Experts of a small language model: width 192, 32 experts in each of 8 layers.
Below are experts of layer 2 (counted from 0) of a mixture-of-experts language model. Rows are named router (the router's row for the expert), gate (a neuron's input weights, with its number), up (a neuron's input weights, with its number), down (a neuron's output weights, with its number) and show model dimensions 0-191. Each number is 200 + 20 x the weight over its row's rms, rounded and kept within 0 to 999.
Before each expert's rows: a language model's description of what the expert responds to. This comes from a sample of Wikipedia text that the model never trained on.

# expert 2
It responds to: Music release vocabulary
router,196,165,167,186,170,206,203,217,212,201,199,234,192,166,173,187,235,216,204,212,171,166,204,187,191,234,210,174,213,187,193,138,165,230,224,169,170,233,208,192,194,215,151,199,208,215,189,184,204,195,187,209,226,192,190,182,165,228,179,189,195,210,224,205,220,203,192,210,222,197,220,218,213,184,174,227,192,183,196,204,161,204,204,204,194,192,196,208,215,191,202,185,203,177,199,219,148,179,212,235,158,199,179,213,176,240,206,191,221,231,214,216,218,209,191,213,208,157,210,210,216,163,201,191,188,211,210,190,225,188,209,211,231,184,217,169,169,209,212,213,185,199,197,187,200,184,184,191,227,212,191,217,217,188,197,197,196,188,209,213,214,174,218,226,200,168,204,199,215,213,245,218,183,221,192,202,203,164,232,203,164,193,200,208,211,174,234,194,191,206,236,167
gate4,208,203,179,207,187,211,191,183,210,204,227,229,208,202,185,189,219,210,214,196,213,221,199,200,197,226,220,195,194,162,225,228,205,174,198,184,199,203,201,225,217,188,163,179,207,192,187,183,203,197,199,184,207,179,225,214,171,211,202,205,185,190,234,168,228,193,184,226,197,192,240,215,192,194,199,193,221,213,236,224,204,205,205,167,195,208,200,186,197,179,195,156,189,210,189,138,187,184,182,194,217,203,187,210,227,201,208,172,203,178,197,242,210,174,172,180,227,189,181,180,179,164,197,218,153,182,224,215,225,211,193,183,180,194,225,211,216,212,236,193,195,211,204,184,204,237,227,152,175,190,196,211,200,190,190,249,214,214,209,181,190,202,209,198,228,168,188,187,192,182,237,223,183,198,224,200,178,205,222,151,240,189,212,204,166,218,164,190,186,144,205,190
up4,232,168,195,227,204,208,206,208,186,195,220,200,220,214,189,209,216,214,196,198,230,179,186,186,203,222,236,203,208,195,211,202,203,182,186,178,190,203,224,207,229,189,153,198,236,214,187,204,225,244,197,194,201,208,215,215,184,221,195,197,214,187,197,182,224,188,177,212,174,203,247,205,168,177,202,223,218,179,229,206,190,218,198,162,197,185,199,205,166,153,205,180,189,212,192,185,186,178,217,210,218,198,175,206,217,190,181,202,196,193,190,247,193,183,186,190,212,173,199,194,195,190,206,221,174,197,208,217,245,190,197,171,168,187,211,215,221,206,233,202,201,188,185,193,226,215,213,151,178,164,206,230,225,200,188,241,190,197,181,183,184,209,165,225,256,176,231,188,203,204,211,246,181,213,237,236,204,188,200,222,191,180,194,181,202,183,176,194,205,156,232,219
down4,177,186,199,175,179,204,170,219,179,220,225,184,178,216,211,244,203,188,222,176,180,173,225,194,200,196,204,219,178,205,198,210,169,201,233,200,157,214,218,249,220,228,183,174,238,183,170,213,223,228,206,180,222,216,196,196,174,168,172,175,157,222,183,216,189,186,194,198,187,175,194,222,225,204,196,200,174,244,228,173,209,191,216,196,174,198,178,221,231,189,211,186,199,200,205,213,198,204,206,199,158,204,184,202,208,232,182,168,203,205,226,202,207,192,166,207,199,192,225,197,196,203,208,180,212,190,211,252,187,232,207,186,198,218,202,180,203,199,191,175,211,230,176,171,204,166,225,210,215,203,223,221,205,185,183,160,184,206,223,169,221,194,221,186,189,172,175,176,187,214,168,201,206,150,180,191,225,220,215,228,207,204,222,203,173,184,191,206,219,214,195,187

# expert 7
It responds to: Auxiliary and copular verbs
router,221,175,183,219,201,203,226,228,192,172,206,235,176,194,189,202,196,215,150,240,213,206,176,190,204,182,188,202,255,189,200,212,226,187,210,194,236,200,170,183,215,229,197,170,189,209,203,207,200,184,196,186,185,196,190,184,204,206,191,172,212,153,208,194,195,196,168,187,207,192,218,179,173,238,182,242,208,192,220,197,195,242,182,237,176,199,202,206,208,214,203,233,200,210,226,194,180,202,227,173,213,206,221,197,206,206,211,175,198,199,178,232,217,212,235,190,179,197,193,174,232,167,197,191,181,210,193,191,221,225,214,212,224,178,184,214,180,180,198,229,225,194,232,217,205,184,229,217,233,208,184,260,180,220,174,197,215,188,192,212,180,163,217,186,233,211,187,203,206,188,206,179,233,201,214,237,202,204,193,182,166,220,193,189,185,200,226,223,170,184,200,162
gate3,179,198,190,174,168,189,198,184,191,189,199,198,158,219,238,194,220,210,187,223,202,217,193,187,174,237,214,207,170,174,240,199,178,224,200,177,169,194,177,205,222,211,204,178,170,200,215,173,182,214,200,223,194,218,179,223,206,200,213,199,218,222,199,192,178,183,189,201,196,221,191,216,202,224,214,197,194,207,202,213,205,218,196,163,210,202,217,257,177,201,215,179,195,211,250,176,199,211,197,207,171,224,196,236,174,175,175,214,211,207,172,191,202,197,182,195,180,218,220,165,201,229,162,221,221,190,164,217,186,233,207,201,203,193,204,210,185,201,216,231,207,174,224,179,189,252,200,205,166,203,206,212,216,201,196,168,187,175,204,191,225,203,198,189,204,231,202,209,229,195,165,212,144,227,188,205,226,198,196,202,239,161,198,205,242,173,193,214,182,235,195,181
up3,194,198,187,180,168,216,208,228,231,182,202,201,175,195,242,196,220,203,204,193,219,210,196,174,213,229,206,178,197,191,215,186,151,177,184,157,190,182,185,202,175,188,231,191,185,185,220,210,179,197,206,201,212,218,238,211,184,209,215,212,170,241,185,208,176,199,191,197,193,198,175,221,240,189,195,221,216,213,243,215,188,229,218,197,216,219,207,246,213,184,194,207,205,183,223,195,230,200,186,193,197,184,179,213,212,168,205,189,175,187,207,223,209,231,209,209,225,199,194,159,224,209,208,175,242,203,157,188,194,182,211,181,181,218,203,195,177,166,200,235,173,179,193,236,198,213,198,207,175,171,177,197,202,186,188,186,213,208,221,216,202,201,186,209,201,189,192,194,227,208,119,220,176,183,189,176,224,195,187,218,220,181,196,208,207,173,174,211,180,152,184,198
down3,177,227,217,180,213,192,199,182,197,200,186,212,187,198,212,191,247,198,242,193,197,206,227,179,156,220,205,219,197,195,172,215,217,207,204,208,224,208,183,250,176,204,238,214,158,202,200,211,203,227,215,203,218,216,178,208,181,220,179,204,176,204,217,162,230,206,185,228,165,204,227,202,210,168,218,186,199,209,202,207,210,190,206,186,199,173,204,181,189,205,201,235,211,206,203,154,220,222,179,206,206,207,181,201,195,182,248,184,192,213,171,190,206,209,168,214,189,138,175,200,194,215,221,248,214,186,196,198,183,225,157,221,202,176,198,183,199,227,184,228,229,184,200,204,186,200,182,194,210,191,187,210,226,195,226,219,201,223,169,219,184,220,186,170,163,202,198,236,163,197,222,233,181,206,204,185,201,205,181,219,200,155,204,216,204,210,208,177,180,230,189,196

# expert 12
It responds to: Narrative verbs and prepositions
router,198,172,223,244,211,197,199,199,183,199,225,242,205,212,190,187,239,229,180,246,186,230,219,152,196,183,205,181,223,204,198,196,197,209,199,197,197,201,189,182,220,203,192,175,208,205,210,223,156,211,151,206,200,207,207,209,222,214,178,200,216,172,224,180,191,180,169,204,202,177,166,185,229,218,217,215,183,183,236,205,211,235,199,219,215,209,218,179,171,202,214,205,168,230,204,200,195,195,208,164,195,176,198,200,201,199,211,216,226,195,178,200,196,210,201,241,175,180,221,191,221,191,220,205,188,172,187,200,209,240,167,227,161,177,186,228,179,209,211,197,184,218,231,188,192,188,175,213,220,215,152,238,202,211,200,229,212,157,235,201,223,206,215,209,203,190,198,199,211,169,217,192,170,210,199,224,181,197,213,161,200,204,173,185,198,185,170,203,161,195,188,183
gate4,222,194,176,241,207,232,196,178,174,210,212,194,197,206,192,201,193,198,181,235,206,226,224,194,192,191,180,219,194,189,150,214,185,198,154,187,214,206,185,194,214,186,192,204,245,246,226,207,189,184,212,201,197,215,218,211,244,167,203,198,200,171,190,204,192,216,181,178,211,213,157,167,210,193,213,230,221,244,222,175,161,197,204,198,217,200,213,197,154,209,192,177,192,203,205,186,176,190,163,221,214,164,207,213,175,205,197,200,173,186,188,232,228,163,213,180,207,186,215,177,183,218,208,198,221,192,226,218,225,226,184,209,195,208,209,215,188,212,217,209,183,216,186,173,185,185,185,182,206,159,211,192,188,211,191,197,189,198,198,164,229,190,193,209,204,214,218,228,201,243,178,184,176,169,184,189,213,223,212,211,240,223,192,212,245,225,179,185,236,183,213,199
up4,177,200,208,179,179,181,216,204,193,180,172,225,176,210,198,212,186,195,196,209,189,173,192,223,230,175,213,215,224,196,232,208,202,239,267,194,204,208,212,197,199,200,224,188,190,174,206,188,220,212,192,201,199,185,145,197,189,254,220,216,186,209,223,220,210,187,186,200,217,190,231,199,201,197,214,185,212,191,185,254,204,202,195,234,144,203,178,204,240,225,230,202,234,170,196,160,190,227,220,190,203,219,196,184,197,193,180,188,214,182,243,169,152,248,180,199,199,236,176,225,202,209,214,204,217,195,195,218,201,216,200,182,206,220,224,204,177,202,169,183,221,188,224,198,209,213,214,228,186,214,221,197,200,170,192,219,223,204,211,199,209,198,216,184,197,220,197,202,196,201,226,201,238,233,212,242,175,172,185,215,179,205,218,199,203,193,204,206,183,210,190,212
down4,196,191,192,206,209,229,234,186,208,209,171,212,214,231,209,185,204,211,212,195,209,220,189,173,247,220,213,208,199,208,182,198,191,213,215,223,200,212,207,186,183,188,156,221,172,212,197,224,173,208,200,179,221,158,198,230,172,189,195,197,200,219,188,204,204,169,241,208,230,218,198,217,168,231,187,213,204,186,188,173,183,197,177,188,203,168,199,205,205,187,199,208,218,196,202,214,200,204,187,243,186,188,180,220,170,188,190,161,187,193,152,219,205,207,246,206,190,157,186,166,207,213,197,207,185,209,198,203,196,210,218,239,204,207,177,191,208,153,186,216,250,190,203,186,170,179,204,192,215,182,181,232,222,168,204,199,175,194,229,156,197,217,199,197,216,182,230,228,228,203,214,175,201,219,209,170,197,243,198,233,221,203,168,213,202,186,169,219,163,217,216,200

# expert 28
It responds to: Prepositions after nouns
router,198,195,191,249,167,198,179,215,193,211,226,207,174,204,188,222,211,218,181,224,215,235,178,209,185,241,204,204,225,159,208,186,228,160,237,177,200,212,188,196,248,211,167,172,175,191,183,182,192,192,196,209,199,216,199,205,208,233,211,205,212,179,224,203,221,186,213,178,178,220,209,196,196,193,202,193,197,179,199,206,187,215,169,185,181,217,218,196,201,217,241,195,220,220,209,139,191,214,228,179,216,184,183,206,180,228,200,205,221,222,170,192,206,212,198,206,207,194,222,207,207,174,212,183,233,162,202,171,212,186,172,208,166,194,222,209,163,230,176,207,166,211,197,226,172,240,186,222,196,213,205,197,158,176,194,218,210,191,210,186,188,162,212,205,189,194,166,230,231,184,209,195,208,216,231,189,183,200,179,178,193,213,177,183,220,169,186,190,177,220,178,194
gate3,206,219,199,180,222,176,182,189,191,192,205,226,217,230,179,208,238,222,199,193,190,217,215,215,200,215,184,201,202,199,212,206,210,212,188,242,209,177,190,197,213,191,178,176,226,188,186,192,175,202,187,250,178,211,215,194,221,193,179,232,211,194,198,192,200,216,168,154,215,162,224,244,213,193,186,212,201,163,185,219,214,201,157,185,194,182,183,209,205,208,185,169,196,243,217,216,204,200,205,205,196,226,143,201,239,224,198,238,206,174,175,205,173,217,200,158,229,189,159,204,197,218,207,208,187,196,192,210,239,197,201,203,153,228,175,165,163,212,202,191,221,185,220,182,196,166,225,228,185,196,199,164,217,180,198,209,208,185,166,178,199,238,179,208,212,210,239,226,210,184,228,220,199,194,213,185,198,191,214,215,211,193,204,205,235,209,190,181,211,201,205,203
up3,181,199,219,219,206,226,205,197,173,219,187,163,209,206,190,180,207,207,213,214,181,194,199,165,178,168,184,200,167,231,224,232,161,219,193,202,168,204,205,190,217,197,183,204,176,212,237,190,165,189,193,167,197,206,169,232,166,202,227,201,215,222,180,196,233,193,211,243,196,216,154,204,191,215,158,158,183,199,221,178,190,207,217,194,219,197,198,169,228,168,188,208,196,159,188,181,209,207,211,184,224,200,223,191,218,169,157,175,204,209,167,202,191,184,200,209,202,204,199,198,186,172,190,196,205,208,247,195,163,211,248,211,223,187,198,238,184,239,191,198,212,192,227,230,184,228,206,213,194,197,185,208,206,215,182,206,211,249,227,220,197,211,220,216,208,220,170,181,175,198,194,232,218,189,220,202,199,196,188,194,170,209,212,199,198,217,192,217,178,181,200,211
down3,187,201,181,210,220,164,223,191,197,186,213,192,224,228,237,225,205,212,196,183,203,187,188,184,198,200,215,177,218,198,175,173,202,178,209,231,188,204,194,210,209,217,165,203,219,203,201,184,220,210,199,226,232,201,183,208,203,187,219,183,196,218,184,225,210,225,234,177,199,197,201,213,178,219,201,207,209,193,208,206,210,226,213,196,202,196,177,162,203,208,209,193,196,220,183,179,210,199,178,166,190,161,202,202,230,192,186,202,203,194,196,206,207,193,192,234,219,198,225,234,205,172,182,215,228,231,187,180,203,238,234,171,165,200,196,167,208,194,191,205,200,212,245,236,219,189,207,227,239,191,220,160,220,193,155,164,195,198,181,202,181,214,142,183,210,231,255,193,197,203,211,222,243,213,221,182,185,197,165,186,227,190,216,175,183,211,196,174,197,160,243,195